config.toml
hidden_size = 448
n_experts = 64
experts_per_token = 4
d_expert = 64
hidden_act = "swiglu"
router_score = "softmax"
routed_scale = 1.0
balance_loss = 0.000338
balance_bias = true
router_noise = 0.3
init_std_router = 0.0391
norm = "rmsnorm"
beta1 = 0.95
max_seq_len = 1024
train_tokens = 406000000
Below are experts of layer 2 (counted from 0) of a mixture-of-experts language model. Rows are named router (the router's row for the expert), gate (a neuron's input weights, with its number), up (a neuron's input weights, with its number), down (a neuron's output weights, with its number) and show model dimensions 64-127. Each number is 200 + 30 x the weight over its row's rms, rounded and kept within 0 to 999.
After each expert's rows: a language model's description of what the expert responds to; "comes before" lists some tokens at least twice as common just after its tokens as in all text. This comes from a sample of Wikipedia text that the model never trained on. Tokens count by the router's weight.

# expert 9
router,198,182,206,248,238,169,251,209,152,138,184,190,205,207,170,216,222,200,149,211,229,138,183,179,183,168,252,172,186,171,171,199,192,217,255,259,211,263,233,148,192,202,193,218,183,197,203,183,183,209,173,204,186,166,176,237,267,197,225,229,211,208,207,224
gate0,166,205,225,228,197,230,193,256,203,225,199,194,155,173,180,218,196,203,177,232,190,189,168,183,223,141,245,243,213,222,160,195,164,217,288,176,189,189,194,215,183,232,262,137,228,216,160,184,195,163,192,176,183,263,208,213,195,202,208,157,169,206,217,212
up0,163,173,179,234,228,277,175,179,140,213,224,171,179,237,216,192,193,166,159,251,193,165,216,220,209,143,232,281,195,253,200,196,188,192,212,165,167,185,208,244,158,219,228,164,241,178,197,174,217,143,140,179,154,283,242,207,201,222,208,229,200,186,201,193
down0,182,213,198,222,241,182,196,179,249,219,254,147,140,195,184,181,194,207,208,158,204,188,216,242,223,204,222,188,197,211,229,122,191,231,201,182,267,194,197,179,251,175,154,241,177,153,185,194,172,201,241,175,221,233,223,203,199,150,197,177,178,168,183,187
gate1,184,188,194,214,194,196,223,242,187,179,244,272,170,204,162,220,181,149,216,200,230,199,220,174,192,195,218,188,171,206,239,204,177,209,206,201,193,203,212,213,223,222,169,177,165,237,195,181,170,185,231,178,183,157,218,218,156,243,199,184,250,155,205,201
up1,227,171,226,200,214,218,240,206,229,202,192,276,196,201,193,203,186,167,241,183,192,175,184,174,163,198,231,223,214,205,211,195,187,241,187,163,167,187,184,169,202,215,171,229,172,240,200,224,182,189,257,205,224,185,178,177,189,237,205,177,212,226,156,239
down1,212,213,153,202,193,128,188,141,236,188,209,161,200,214,185,237,264,162,196,239,194,229,181,128,196,178,224,194,222,189,147,217,189,225,223,253,209,216,207,229,211,156,217,222,196,203,236,210,233,251,215,136,246,214,242,150,189,217,214,248,206,223,213,200
It responds to: Quotes and paragraph breaks. Opening quotation marks before titles or nicknames, sentence-final periods with line breaks, and opening == of headings, e.g. "King Wilhelm I".
comes before: "==", "The", "===", "=", "In", "M"

# expert 61
router,164,228,215,193,162,214,201,183,133,164,202,227,220,220,199,217,229,168,179,180,185,204,173,117,222,181,195,195,239,166,172,225,194,151,198,246,188,261,225,180,170,231,225,144,190,190,178,194,247,182,198,190,233,199,189,198,247,199,177,224,185,177,201,202
gate0,182,171,269,205,212,166,192,180,181,219,193,242,237,184,186,213,214,201,215,168,174,195,172,123,202,170,132,153,175,171,154,209,182,249,199,231,246,227,194,177,230,252,217,214,200,197,202,204,245,161,214,213,222,180,183,197,193,227,208,230,197,248,175,231
up0,187,155,211,231,197,224,226,172,214,193,183,240,219,215,193,209,137,122,204,159,220,171,219,209,183,185,246,196,226,199,172,237,206,198,224,176,167,211,219,207,125,225,211,184,175,218,217,210,199,238,183,181,268,216,235,158,241,227,188,215,179,196,167,214
down0,173,220,239,205,167,170,194,198,208,213,184,210,221,180,138,198,204,277,198,174,174,173,205,214,172,181,197,246,210,258,112,139,181,181,237,121,267,230,204,254,205,193,168,207,193,184,187,200,195,190,169,245,223,253,228,205,220,166,225,173,193,201,220,192
gate1,220,214,265,162,222,241,188,264,229,207,169,230,157,206,192,244,181,232,209,180,215,163,195,169,226,235,166,210,116,191,197,191,171,152,160,159,184,208,216,194,199,176,173,205,166,166,218,150,233,202,210,207,218,175,188,259,196,209,182,177,164,156,170,173
up1,202,213,186,226,240,259,194,179,231,190,229,205,187,228,175,147,227,210,166,195,202,237,184,209,205,256,184,229,163,132,217,192,144,170,222,150,166,165,233,197,210,223,200,204,234,245,246,176,212,214,239,202,192,165,205,133,194,164,214,173,165,234,140,229
down1,263,214,224,168,163,159,185,208,237,204,286,211,177,219,195,185,173,182,177,252,234,161,224,147,153,219,216,186,220,214,168,222,202,243,226,189,173,173,215,195,262,233,172,218,206,212,245,228,223,235,197,172,197,236,239,180,217,169,202,230,209,187,185,181
It responds to: Naming and description verbs. Participles and words introducing a name or description, such as called, known, named, located, considered, before as, by or in.
comes before: " as", " by", " to", " in", ":", " on"

# expert 17
router,176,205,173,255,185,176,199,149,186,204,200,208,202,235,224,200,250,192,196,260,173,219,198,204,170,179,176,218,201,158,177,257,173,199,161,278,178,188,223,172,169,206,212,220,197,166,164,209,237,187,172,203,197,112,213,154,210,173,218,198,227,136,227,203
gate0,218,192,157,208,208,236,209,210,231,166,183,182,159,216,185,166,201,219,205,154,172,161,168,174,204,188,207,211,184,200,167,218,214,206,238,178,227,191,229,208,200,183,271,215,242,223,182,222,250,199,142,150,231,204,160,181,189,165,201,256,220,170,154,223
up0,190,244,256,157,216,220,171,209,187,202,192,211,163,222,248,226,219,149,179,170,168,143,236,200,237,201,152,231,208,179,177,221,211,193,190,189,172,204,143,180,187,238,156,162,222,183,202,196,202,226,159,204,201,205,183,148,144,174,181,161,186,247,171,205
down0,218,277,181,202,184,201,190,190,199,181,235,210,206,184,216,215,222,166,212,192,225,169,221,211,240,208,230,171,164,185,203,224,162,159,136,218,192,137,206,204,169,230,198,186,160,194,208,169,215,200,202,161,219,170,179,204,181,220,192,182,209,267,108,199
gate1,218,161,228,162,219,152,190,196,160,214,187,169,208,218,188,186,242,197,226,211,197,232,192,186,194,229,179,250,160,216,205,193,154,209,184,172,183,146,221,209,201,166,224,198,255,196,146,196,190,213,228,229,201,267,169,195,213,182,202,176,172,190,234,183
up1,217,159,218,194,225,143,183,213,180,226,196,172,194,201,191,169,244,244,229,223,199,234,204,176,198,231,205,236,187,228,234,197,157,210,170,155,196,163,228,221,194,172,216,216,237,183,141,175,180,197,206,226,187,230,160,183,183,183,199,182,171,186,222,179
down1,194,174,239,215,196,160,197,220,138,167,190,160,160,186,229,206,172,180,209,198,207,140,162,188,145,222,181,171,218,227,167,200,228,199,210,215,170,218,169,257,206,225,263,241,223,165,161,180,174,167,190,190,213,251,174,195,238,208,190,226,206,210,228,197
It responds to: Table separators and dashes. Pipe cells, en and em dashes, hyphens and slashes in tables, lists and date ranges, such as 1941 – 1945 or empty – cells.
comes before: " ", " |", " (", " \"", "N", " drums"

# expert 30
router,187,226,228,221,157,131,221,186,216,213,215,178,198,259,174,194,229,213,170,248,183,157,176,140,222,154,167,240,182,186,163,216,164,187,209,222,200,224,212,158,157,210,209,165,164,202,193,208,204,201,199,197,199,156,201,231,225,224,197,243,243,227,235,210
gate0,223,209,234,203,193,195,180,197,210,169,222,202,202,177,162,176,163,205,232,218,161,166,171,174,209,191,166,157,211,197,227,227,190,212,190,167,202,227,217,182,201,145,247,193,203,224,207,204,191,230,224,220,186,197,178,192,135,187,213,205,163,189,216,202
up0,224,168,172,221,196,207,236,193,156,193,251,195,216,173,189,140,244,248,194,187,164,202,225,200,162,231,266,253,227,169,210,172,179,223,200,222,239,181,180,209,222,174,221,201,224,175,206,222,212,213,249,271,197,211,221,220,260,202,208,178,152,199,184,191
down0,223,248,179,157,238,210,220,219,200,180,225,214,215,197,228,152,145,218,219,169,172,223,185,199,196,220,152,175,212,247,243,256,130,190,187,192,180,239,205,232,187,207,203,214,197,239,201,164,215,200,261,228,166,207,221,189,227,225,223,205,218,195,174,154
gate1,159,185,231,207,232,209,209,216,231,213,222,196,203,217,226,199,155,234,197,211,218,170,229,140,214,192,214,222,206,177,206,244,214,139,198,198,164,201,159,187,178,185,250,181,164,224,196,193,208,193,204,146,202,199,152,264,246,185,191,232,243,177,229,160
up1,225,232,171,226,223,193,175,238,179,195,176,192,243,168,176,150,222,181,235,170,154,237,208,259,216,173,186,223,198,224,219,161,199,234,215,272,223,240,227,228,215,205,170,193,223,171,201,182,240,192,208,247,187,191,228,152,208,212,199,168,118,124,187,227
down1,197,196,219,204,168,139,115,192,178,224,209,197,199,187,176,185,246,231,190,88,218,210,162,263,185,211,190,180,256,208,234,212,177,220,198,184,192,140,225,220,209,211,208,161,181,191,147,213,179,207,164,180,224,240,207,171,221,238,191,225,185,176,224,204
It responds to: Table row pipes. Pipe characters opening table rows after line breaks or separator lines, plus header words like Win, Type, Genre, and football positions MF, FW.
comes before: " ", " Total", " Party", " Win", " Year", " Preceded"

# expert 33
router,189,231,153,178,172,205,175,194,159,216,227,207,233,249,202,189,237,200,177,167,204,169,176,145,220,219,184,205,146,237,162,180,186,218,163,270,173,222,198,138,146,219,197,217,166,192,193,183,215,200,148,205,202,148,211,194,229,272,188,188,196,184,196,211
gate0,201,209,224,221,204,210,211,176,185,184,255,193,213,202,202,216,218,185,267,172,203,215,199,189,188,165,256,165,159,249,164,173,174,210,182,147,195,205,202,157,157,163,222,222,211,166,189,223,187,182,182,199,160,226,185,193,184,201,231,250,157,138,240,196
up0,182,186,198,164,199,179,191,248,209,199,162,182,162,235,222,189,195,199,169,220,188,190,236,199,219,239,187,262,250,146,208,260,215,198,211,196,193,172,241,252,250,232,205,181,199,214,226,186,172,218,208,209,256,189,197,215,218,178,171,112,208,260,182,225
down0,173,259,216,267,178,104,227,177,220,255,231,207,200,179,206,146,256,183,178,212,207,206,218,212,167,181,212,171,136,176,208,157,185,192,236,170,257,194,232,182,205,203,235,211,248,200,179,224,180,193,196,198,215,205,234,185,171,197,212,221,257,217,273,232
gate1,234,155,191,153,170,282,176,239,164,174,193,214,190,230,210,234,216,175,263,241,215,198,169,218,160,167,182,192,198,234,133,202,276,166,242,181,182,224,227,183,223,198,193,211,168,156,205,164,191,177,193,229,199,250,200,183,207,238,227,172,184,161,205,216
up1,199,193,202,241,192,186,183,171,153,193,129,152,161,196,245,242,213,192,312,205,193,180,204,134,213,167,199,213,229,183,231,176,256,211,234,187,237,186,216,174,152,163,183,184,142,168,250,201,201,194,198,218,183,196,181,230,263,223,246,171,193,238,233,285
down1,215,186,212,163,183,208,210,182,236,196,149,186,159,229,204,229,210,215,221,243,210,196,165,192,216,156,167,169,260,205,148,234,230,157,186,195,152,222,176,184,178,215,172,164,174,174,210,177,216,199,251,196,252,188,151,228,168,211,201,202,199,196,143,187
It responds to: Infobox field labels. Field names and units in infoboxes and tables before a colon or cell end, e.g. Lowest pressure, Train length, NFL draft, JPL, degree and minute signs.
comes before: ":", "|", "\n", " |", "-", " by"

# expert 36
router,192,220,206,219,162,174,207,197,210,186,215,171,255,254,169,228,218,144,192,204,215,200,169,143,186,161,188,231,192,171,187,293,187,202,192,274,198,247,213,123,178,211,176,205,196,199,214,218,203,168,127,194,207,137,203,196,189,227,234,217,207,246,208,255
gate0,232,191,247,220,222,284,205,198,247,212,188,226,253,249,165,160,198,196,168,204,210,178,237,172,196,174,141,209,129,184,244,179,174,174,194,188,208,205,217,267,165,245,117,185,177,226,156,205,211,156,169,202,184,236,199,168,196,212,234,184,220,187,231,234
up0,192,227,211,243,207,242,191,201,188,190,158,166,234,227,181,165,209,185,193,187,160,197,218,138,156,178,144,236,131,205,206,199,155,148,153,198,213,213,253,271,155,250,150,217,170,222,201,216,219,177,169,238,209,257,164,214,209,216,244,191,209,173,232,202
down0,204,205,230,175,170,216,183,213,152,158,231,165,232,210,173,124,172,223,201,194,202,232,193,141,166,244,219,246,174,159,163,208,196,192,189,188,219,204,172,227,142,239,155,196,197,207,210,186,227,194,208,200,100,226,128,234,168,197,229,176,223,180,194,217
gate1,195,230,235,222,224,193,198,182,204,212,228,210,176,306,215,217,228,151,220,244,225,204,137,185,187,192,217,157,207,204,141,180,159,219,258,226,208,219,206,218,164,171,173,180,205,172,205,199,168,200,208,210,206,252,227,210,171,208,186,187,182,186,121,137
up1,222,260,171,186,172,143,227,218,198,247,161,103,212,130,181,163,218,232,201,157,176,180,236,229,204,171,187,205,176,205,161,209,185,182,157,166,206,205,201,166,171,173,174,177,178,229,214,207,231,204,183,214,217,183,178,215,217,175,237,237,192,227,187,230
down1,196,202,219,207,233,188,226,239,201,261,145,246,186,175,190,169,235,213,209,180,202,209,188,194,200,189,216,207,216,209,206,209,186,260,206,213,218,209,209,194,180,172,156,160,199,197,257,213,196,217,177,209,213,213,203,185,173,190,216,218,158,204,230,217
It responds to: Infobox and list labels. First words of infobox lines, list items and table cells, such as First holder, Total, •, Did not advance, plus not, both.
comes before: ":", " |", " votes", " zone", " Density", " Total"

# expert 13
router,185,181,210,224,191,156,240,168,186,170,194,207,204,202,163,170,178,169,135,253,184,203,192,187,155,175,230,270,168,165,176,192,169,215,264,213,200,232,225,183,122,227,200,184,210,233,195,195,222,233,195,246,195,177,192,196,231,160,211,187,197,217,240,211
gate0,170,191,238,212,212,232,169,199,158,240,271,146,202,243,158,184,185,184,224,159,207,242,190,156,197,232,211,194,156,214,196,222,215,250,157,204,245,186,173,214,209,184,219,226,179,243,206,243,191,203,186,212,212,192,230,225,177,168,178,168,235,199,267,250
up0,225,211,217,203,267,199,187,182,201,238,203,106,226,180,143,189,195,179,209,208,160,143,199,171,221,246,218,164,164,213,243,210,230,204,183,206,210,199,236,182,206,146,199,213,202,208,246,221,210,164,205,157,182,181,190,159,183,220,173,168,213,169,205,227
down0,176,213,220,150,144,167,153,214,168,223,184,206,179,200,200,198,183,187,177,228,185,160,189,181,239,217,172,165,194,233,204,214,180,214,209,144,200,246,171,241,233,217,237,218,184,193,216,208,207,248,208,235,217,202,167,229,208,237,203,199,186,176,206,183
gate1,208,166,193,164,231,193,230,180,241,224,170,217,230,196,151,226,138,179,193,232,239,202,245,250,134,162,209,239,215,226,208,207,203,222,196,208,194,164,185,202,118,212,170,189,219,207,188,256,210,240,194,232,243,202,159,165,191,222,207,181,180,211,166,164
up1,200,213,228,259,161,204,207,221,127,162,212,196,213,193,247,186,261,220,197,183,187,209,179,153,265,225,207,160,193,209,198,185,161,224,276,185,213,210,227,216,263,185,225,203,177,194,223,156,234,153,207,170,172,203,220,240,195,192,218,185,207,174,229,234
down1,154,211,260,198,182,198,167,223,194,194,217,269,211,169,170,232,181,209,215,222,147,184,162,238,154,207,191,237,203,176,188,187,255,218,176,208,209,186,283,202,202,234,190,174,237,207,188,269,159,228,182,271,217,148,215,177,230,239,223,212,164,202,172,201
It responds to: Institution name heads. Closing nouns of proper names for institutions and places, such as University, County, Museum, Records, City, after a modifier.
comes before: ",", "\n", " (", " of", " in", "."

# expert 11
router,185,202,223,165,199,192,274,157,198,203,198,215,212,247,161,139,183,196,201,238,199,146,195,218,207,167,196,214,193,170,203,202,196,232,186,236,182,202,206,182,153,263,228,185,202,205,201,183,188,219,169,187,175,183,226,216,216,175,199,211,193,153,214,213
gate0,189,176,158,208,234,199,219,242,213,221,197,196,259,240,146,234,184,231,182,173,218,203,164,254,203,215,203,129,181,164,158,177,176,219,235,226,235,189,165,187,179,211,147,193,168,212,231,175,213,223,185,179,220,234,207,227,189,206,175,210,235,211,146,208
up0,164,187,187,206,195,237,170,220,163,202,231,182,202,196,233,190,206,204,218,202,200,258,229,183,173,207,217,199,196,151,183,224,192,173,198,222,233,215,213,189,232,183,186,171,208,250,193,216,267,234,198,239,174,224,232,181,208,243,192,249,246,211,163,195
down0,194,151,164,156,188,198,169,197,238,218,180,191,140,199,165,193,224,199,175,196,214,130,190,215,216,177,183,179,152,238,171,235,211,188,269,201,179,161,209,171,175,184,189,179,182,185,179,179,230,173,210,174,225,221,232,226,240,234,212,241,194,166,228,189
gate1,199,188,226,213,173,188,198,184,193,198,202,228,199,228,214,177,187,177,195,182,218,166,128,201,200,209,161,174,190,182,237,198,200,189,219,240,232,211,143,220,199,198,217,144,190,186,208,174,191,248,219,153,122,206,206,150,173,134,194,253,157,197,248,222
up1,172,217,176,186,262,217,180,237,198,181,231,181,161,195,243,240,233,231,219,228,180,231,235,162,176,190,189,176,207,212,176,184,205,180,187,138,173,167,251,141,222,235,190,223,245,202,182,216,226,176,185,235,266,200,210,224,180,267,173,195,243,212,165,195
down1,199,178,259,211,188,161,174,181,230,205,136,186,171,232,163,203,195,164,233,202,171,155,198,181,180,197,159,234,179,191,186,198,210,209,188,152,200,207,233,181,210,172,248,218,192,151,195,185,180,181,223,209,267,212,267,203,176,224,172,217,178,272,126,195
It responds to: Closing punctuation marks. Closing parentheses, quotation marks and periods ending a span, often after years in citations or codes in tables: (2009), "Bobo", (CAN).
comes before: " |", " and", " (", " is", " |\n", " The"

# expert 25
router,198,239,138,190,220,154,155,155,221,215,202,221,261,217,153,221,245,254,193,199,220,186,216,199,232,196,195,179,212,183,133,230,130,212,226,235,224,189,201,193,176,217,255,201,166,183,211,187,194,221,167,256,186,121,235,218,205,215,207,184,243,145,227,180
gate0,193,205,150,145,207,162,172,169,225,170,196,145,199,213,216,194,170,230,223,249,233,191,183,201,228,201,176,196,212,241,195,159,159,223,227,215,216,170,221,210,189,184,233,218,199,159,236,248,170,225,255,230,163,215,194,188,236,179,180,185,218,204,169,172
up0,208,222,217,194,179,178,257,205,136,189,216,242,177,176,207,222,214,214,195,169,182,194,173,219,234,224,206,207,190,217,203,181,184,147,214,174,189,165,197,214,170,205,213,171,211,197,245,201,220,163,237,237,145,159,175,202,192,188,170,242,205,274,219,201
down0,199,198,218,180,202,225,187,171,224,222,154,137,245,196,221,192,183,207,179,178,226,164,210,171,171,168,199,219,195,205,253,225,162,194,181,215,212,190,147,178,216,172,185,201,160,231,220,190,199,252,210,219,196,195,176,219,182,309,245,157,194,167,174,172
gate1,197,174,220,201,185,248,180,200,252,203,170,207,234,182,162,204,212,202,135,182,191,208,177,194,157,206,201,234,201,197,160,234,169,265,214,156,223,132,234,189,203,194,216,130,114,230,255,185,195,193,199,165,219,261,219,207,207,184,199,186,203,192,241,164
up1,231,176,219,216,204,196,226,197,237,203,171,222,197,179,207,258,176,225,184,150,184,200,176,212,170,211,178,297,204,213,193,205,168,226,199,141,231,225,179,167,194,180,217,148,139,243,206,153,205,191,207,207,226,251,200,198,188,178,136,199,220,193,212,144
down1,188,266,211,243,199,182,212,206,208,202,203,223,189,126,208,189,142,243,148,231,178,178,198,241,190,217,227,196,244,243,218,236,279,162,182,175,195,180,196,212,180,261,191,165,232,203,204,209,167,136,267,196,167,242,178,160,151,237,205,206,176,145,203,202
It responds to: Infobox field punctuation. Colons after infobox field labels like NOC:, Class:, Born:, plus table pipes, and nationality adjectives like British, German, former.
comes before: " ", " UTC", " Animalia", " United", " Insecta", " www"

# expert 46
router,142,245,158,181,194,199,232,228,205,200,221,264,237,227,137,192,231,172,145,223,221,186,176,215,230,165,251,235,214,163,199,206,152,182,214,229,193,221,231,218,144,227,255,161,177,199,158,206,225,205,185,215,201,166,183,149,223,173,237,228,211,166,185,221
gate0,221,194,167,176,197,208,190,214,208,186,178,199,256,188,165,258,149,237,164,226,232,250,179,207,193,177,202,201,190,135,197,210,220,212,208,193,131,218,188,213,194,242,189,154,238,173,169,257,210,159,230,218,240,252,254,195,241,240,158,213,193,299,214,225
up0,175,187,260,174,192,157,201,240,211,216,180,144,219,163,230,222,164,173,143,191,205,198,201,206,217,145,218,219,223,198,150,183,185,190,171,171,175,219,189,224,193,212,209,178,189,102,161,187,250,261,192,186,241,202,240,206,212,187,200,192,199,193,227,198
down0,185,260,252,182,227,198,227,193,199,149,206,193,195,187,184,212,151,221,152,226,169,199,222,198,198,183,205,227,174,211,225,191,207,177,170,202,214,167,207,255,212,212,227,212,240,230,186,232,149,172,205,212,196,195,183,200,170,208,197,197,200,211,188,184
gate1,215,190,150,218,213,211,181,174,198,163,243,209,197,212,133,234,230,165,197,219,213,205,202,153,199,187,217,213,181,178,231,180,170,183,195,181,144,245,223,210,204,163,222,205,190,222,169,243,151,183,187,157,213,207,96,192,217,215,182,175,191,155,186,253
up1,197,189,142,212,225,230,186,175,187,148,221,177,200,210,120,234,225,175,204,190,233,207,189,184,200,219,216,237,189,197,184,196,173,194,183,178,124,238,220,177,208,184,219,211,214,191,160,259,171,195,210,177,238,218,130,179,233,209,180,174,209,155,192,249
down1,197,136,240,192,167,199,192,251,230,186,190,214,227,213,209,222,156,153,178,239,230,193,174,180,209,168,204,270,220,228,228,197,170,185,160,165,155,191,166,199,207,139,182,211,230,220,187,159,186,176,196,209,169,210,246,181,209,109,244,188,200,167,213,160
It responds to: Places and countries. Country, state and city names after commas or in list and table fields, e.g. Tokyo, Japan; Origin: Germany; USA.
comes before: ",", "\n", "'s", " State", " States", " City"

# expert 63
router,184,198,195,183,146,145,213,217,173,141,206,194,215,243,232,228,232,185,201,283,226,218,183,191,183,172,194,218,176,203,187,280,181,225,177,237,201,194,233,189,194,239,218,201,219,184,174,165,193,208,156,216,204,186,190,156,190,202,174,179,240,145,211,172
gate0,226,184,164,218,212,192,188,300,131,168,191,200,214,202,107,217,238,177,158,215,256,214,186,210,227,192,194,223,188,177,259,192,175,184,204,202,185,209,171,201,205,214,193,243,203,202,188,261,195,236,193,178,210,171,161,203,205,133,186,189,175,202,204,188
up0,231,173,197,188,246,270,211,253,200,153,193,136,209,205,162,206,217,148,139,217,201,181,195,247,217,222,237,182,206,170,215,173,138,191,136,167,189,218,140,187,180,180,150,245,195,213,187,261,204,191,192,205,213,145,172,213,188,87,210,168,174,164,163,187
down0,178,205,178,194,231,183,152,183,203,174,172,190,182,206,187,233,146,238,162,209,179,277,232,191,196,195,182,166,216,199,232,209,149,166,226,260,216,244,202,199,245,214,198,207,178,150,175,140,217,242,194,247,178,207,200,177,257,174,164,193,169,205,204,209
gate1,191,206,198,181,172,183,200,186,228,235,204,209,218,250,158,196,189,232,239,183,223,185,210,208,242,225,237,207,181,216,176,195,134,173,259,230,208,172,174,232,234,136,188,238,143,180,200,174,192,143,174,206,191,214,226,175,196,157,240,252,256,189,180,146
up1,214,199,233,194,225,192,206,203,169,120,203,228,213,164,231,204,204,211,180,199,191,195,211,215,180,176,186,154,232,197,200,199,273,239,168,185,198,221,229,156,210,202,222,172,208,250,197,230,195,284,226,203,157,201,224,195,196,261,169,167,145,236,214,239
down1,194,238,232,163,161,208,211,248,231,202,222,179,186,217,240,195,210,181,224,193,186,190,229,169,174,132,165,202,196,215,210,186,111,254,218,217,226,239,196,209,193,225,169,227,219,199,190,165,225,81,201,171,210,173,172,164,199,154,223,216,224,163,187,169
It responds to: Table cell separators. Pipe characters separating cells in wiki tables, especially after numbers or names in election and sports results, plus semicolon list separators.
comes before: " ", "|", " —", " \"", " +", " −"

# expert 32
router,193,199,143,198,183,156,239,223,152,180,194,189,231,204,181,183,208,210,172,221,222,192,184,254,183,167,195,233,189,193,203,199,155,226,210,234,188,232,232,184,202,181,224,226,191,199,183,187,222,202,172,235,159,153,177,186,184,172,159,220,184,150,229,166
gate0,146,232,251,184,173,183,156,205,197,173,237,207,170,214,222,194,238,244,217,142,206,196,179,228,165,223,164,198,209,201,216,218,151,216,248,241,211,246,202,170,180,187,187,173,214,230,206,188,166,155,214,200,192,207,194,216,168,247,169,197,207,176,212,214
up0,146,220,197,190,228,190,161,226,172,180,209,203,192,248,250,191,213,159,220,208,182,205,129,205,228,223,207,185,195,244,240,212,190,232,226,188,214,216,202,240,208,178,145,211,222,146,227,156,155,182,242,198,210,221,197,190,229,198,200,210,218,163,189,217
down0,192,193,244,220,211,212,212,196,210,208,204,139,255,224,208,183,159,262,215,189,204,186,241,218,233,236,180,194,194,215,241,182,167,171,193,179,196,211,174,216,186,215,238,219,201,213,179,190,195,238,201,229,173,225,194,208,186,168,191,135,145,178,211,243
gate1,182,229,163,221,180,159,217,190,156,187,186,224,188,243,226,216,229,214,187,159,157,196,211,165,245,184,224,188,217,216,207,202,206,184,239,166,190,212,192,223,180,249,158,180,193,216,194,136,242,203,213,233,208,211,222,197,198,220,235,212,260,220,181,250
up1,248,174,212,186,195,209,172,224,201,211,216,195,241,121,224,199,229,234,189,186,188,204,142,210,192,185,133,242,222,174,167,183,178,239,200,211,194,163,174,229,148,170,209,204,211,157,180,255,172,188,177,157,144,249,194,181,221,202,208,216,184,225,244,199
down1,196,196,188,247,272,136,243,185,212,192,204,199,197,164,180,227,160,168,206,217,176,153,220,201,230,241,213,242,205,205,159,181,142,182,216,183,192,194,192,206,182,243,147,226,255,184,217,231,207,237,156,232,233,249,184,202,222,162,184,176,189,198,182,211
It responds to: Line endings and suffixes. Line breaks ending infobox and list lines or table rows, plus short endings like -s, -er, -ing.
comes before: "-", "|", "   ", "\"", "|---|---|---|\n", "----\n\n"

# expert 29
router,162,254,163,197,136,153,226,160,156,202,257,213,227,211,209,210,176,199,192,216,212,200,191,189,170,167,190,226,222,190,174,191,172,155,209,241,206,258,223,178,185,211,170,188,129,176,194,191,195,208,199,204,203,158,147,201,255,245,156,182,232,178,175,148
gate0,238,198,169,213,198,164,193,243,173,151,222,206,200,216,149,171,221,234,209,189,206,230,212,236,172,105,223,212,188,162,224,217,221,201,166,233,213,164,174,71,199,154,151,209,251,204,193,181,238,237,190,231,216,225,197,213,188,190,215,212,182,235,207,222
up0,188,223,211,215,219,219,220,157,196,210,156,161,162,164,195,185,203,194,206,197,180,183,231,256,289,204,190,200,202,132,196,192,227,205,209,193,174,171,178,270,195,208,174,220,146,229,218,193,213,203,153,208,159,188,218,194,217,236,226,215,159,183,241,238
down0,173,179,220,231,185,205,160,195,237,192,231,223,220,221,233,217,227,177,190,163,193,165,200,241,202,200,178,185,185,221,152,249,227,258,185,208,246,152,259,213,237,267,176,188,242,161,234,191,155,141,207,192,206,180,175,221,203,189,171,217,249,145,130,184
gate1,162,252,141,192,142,236,216,183,185,312,168,195,228,245,260,184,233,232,144,199,201,177,239,130,195,185,205,245,234,206,240,236,176,213,235,228,174,211,187,146,237,172,243,198,212,283,251,165,188,157,229,188,199,196,161,234,176,174,222,159,180,241,181,196
up1,189,268,109,207,137,217,196,175,207,267,181,209,232,267,238,228,227,220,169,161,213,172,201,191,192,160,185,220,280,206,243,243,188,202,214,205,183,244,191,151,201,196,238,191,201,268,227,174,211,145,203,216,212,233,200,242,240,188,211,125,148,241,197,225
down1,180,210,164,157,178,216,234,239,174,194,187,204,168,213,257,219,191,215,179,235,176,191,240,239,163,217,133,184,207,166,230,181,210,184,179,171,164,157,148,196,225,239,164,252,221,186,191,183,188,242,238,178,135,209,189,187,224,211,218,267,150,239,200,201
It responds to: Taxonomy and reference labels. Field labels and words in infobox or taxonomy text, such as See, Genus, Species, List and ISBN, plus found in species descriptions.
comes before: ":", " of", " also", "\n", " in", " by"

# expert 18
router,149,176,156,178,212,156,215,186,189,200,235,187,232,187,196,190,221,157,161,199,186,222,239,190,168,163,228,261,203,154,180,202,169,226,214,231,147,201,237,218,200,240,243,180,193,197,172,197,166,251,130,180,217,189,214,149,216,250,152,240,214,183,199,186
gate0,199,207,188,174,198,166,173,196,158,229,157,199,206,175,205,191,174,206,193,186,124,203,204,222,177,208,158,138,168,184,147,229,162,223,201,206,234,212,164,210,194,203,179,173,200,192,230,159,169,204,155,205,187,226,220,204,222,167,163,126,177,188,187,220
up0,207,251,203,266,216,266,239,209,241,184,239,196,179,211,205,199,245,202,193,204,256,203,176,175,219,217,195,280,252,232,243,186,197,189,235,166,194,186,195,189,198,178,196,220,196,184,163,261,218,181,200,180,221,206,168,181,184,213,236,244,180,211,200,179
down0,188,183,126,186,209,199,175,211,206,164,188,180,246,246,179,207,176,189,216,183,175,276,181,212,219,151,223,157,197,179,189,131,177,209,229,150,213,191,223,153,191,222,259,122,207,189,214,241,239,168,216,220,189,196,192,172,169,165,174,203,190,215,198,245
gate1,167,133,172,248,197,221,205,204,186,189,213,243,179,198,248,215,220,160,224,198,172,213,157,305,218,187,178,134,156,223,182,221,168,201,219,217,198,144,184,228,229,225,168,141,138,158,147,183,177,196,156,230,265,283,218,232,165,153,183,219,222,197,229,207
up1,241,178,236,244,172,190,201,155,187,192,178,143,202,202,166,243,235,182,155,148,165,226,191,171,179,205,206,179,236,159,166,190,180,213,192,207,218,203,190,227,207,201,214,212,239,238,167,191,243,192,146,208,165,151,191,232,221,248,204,154,212,193,147,218
down1,191,206,184,247,191,188,199,171,185,189,221,198,234,205,187,171,181,162,173,221,195,201,268,147,155,212,206,220,240,183,182,183,230,188,205,218,193,197,220,206,217,216,167,219,225,269,203,233,200,172,188,201,200,168,211,167,176,219,177,162,178,114,201,188
It responds to: Biography verbs and surnames. Sentence-initial words and verbs in career biographies, such as During, Following, played, against, plus common surnames like Smith, Jones, Williams.
comes before: " the", " his", " a", " (", " in", " as"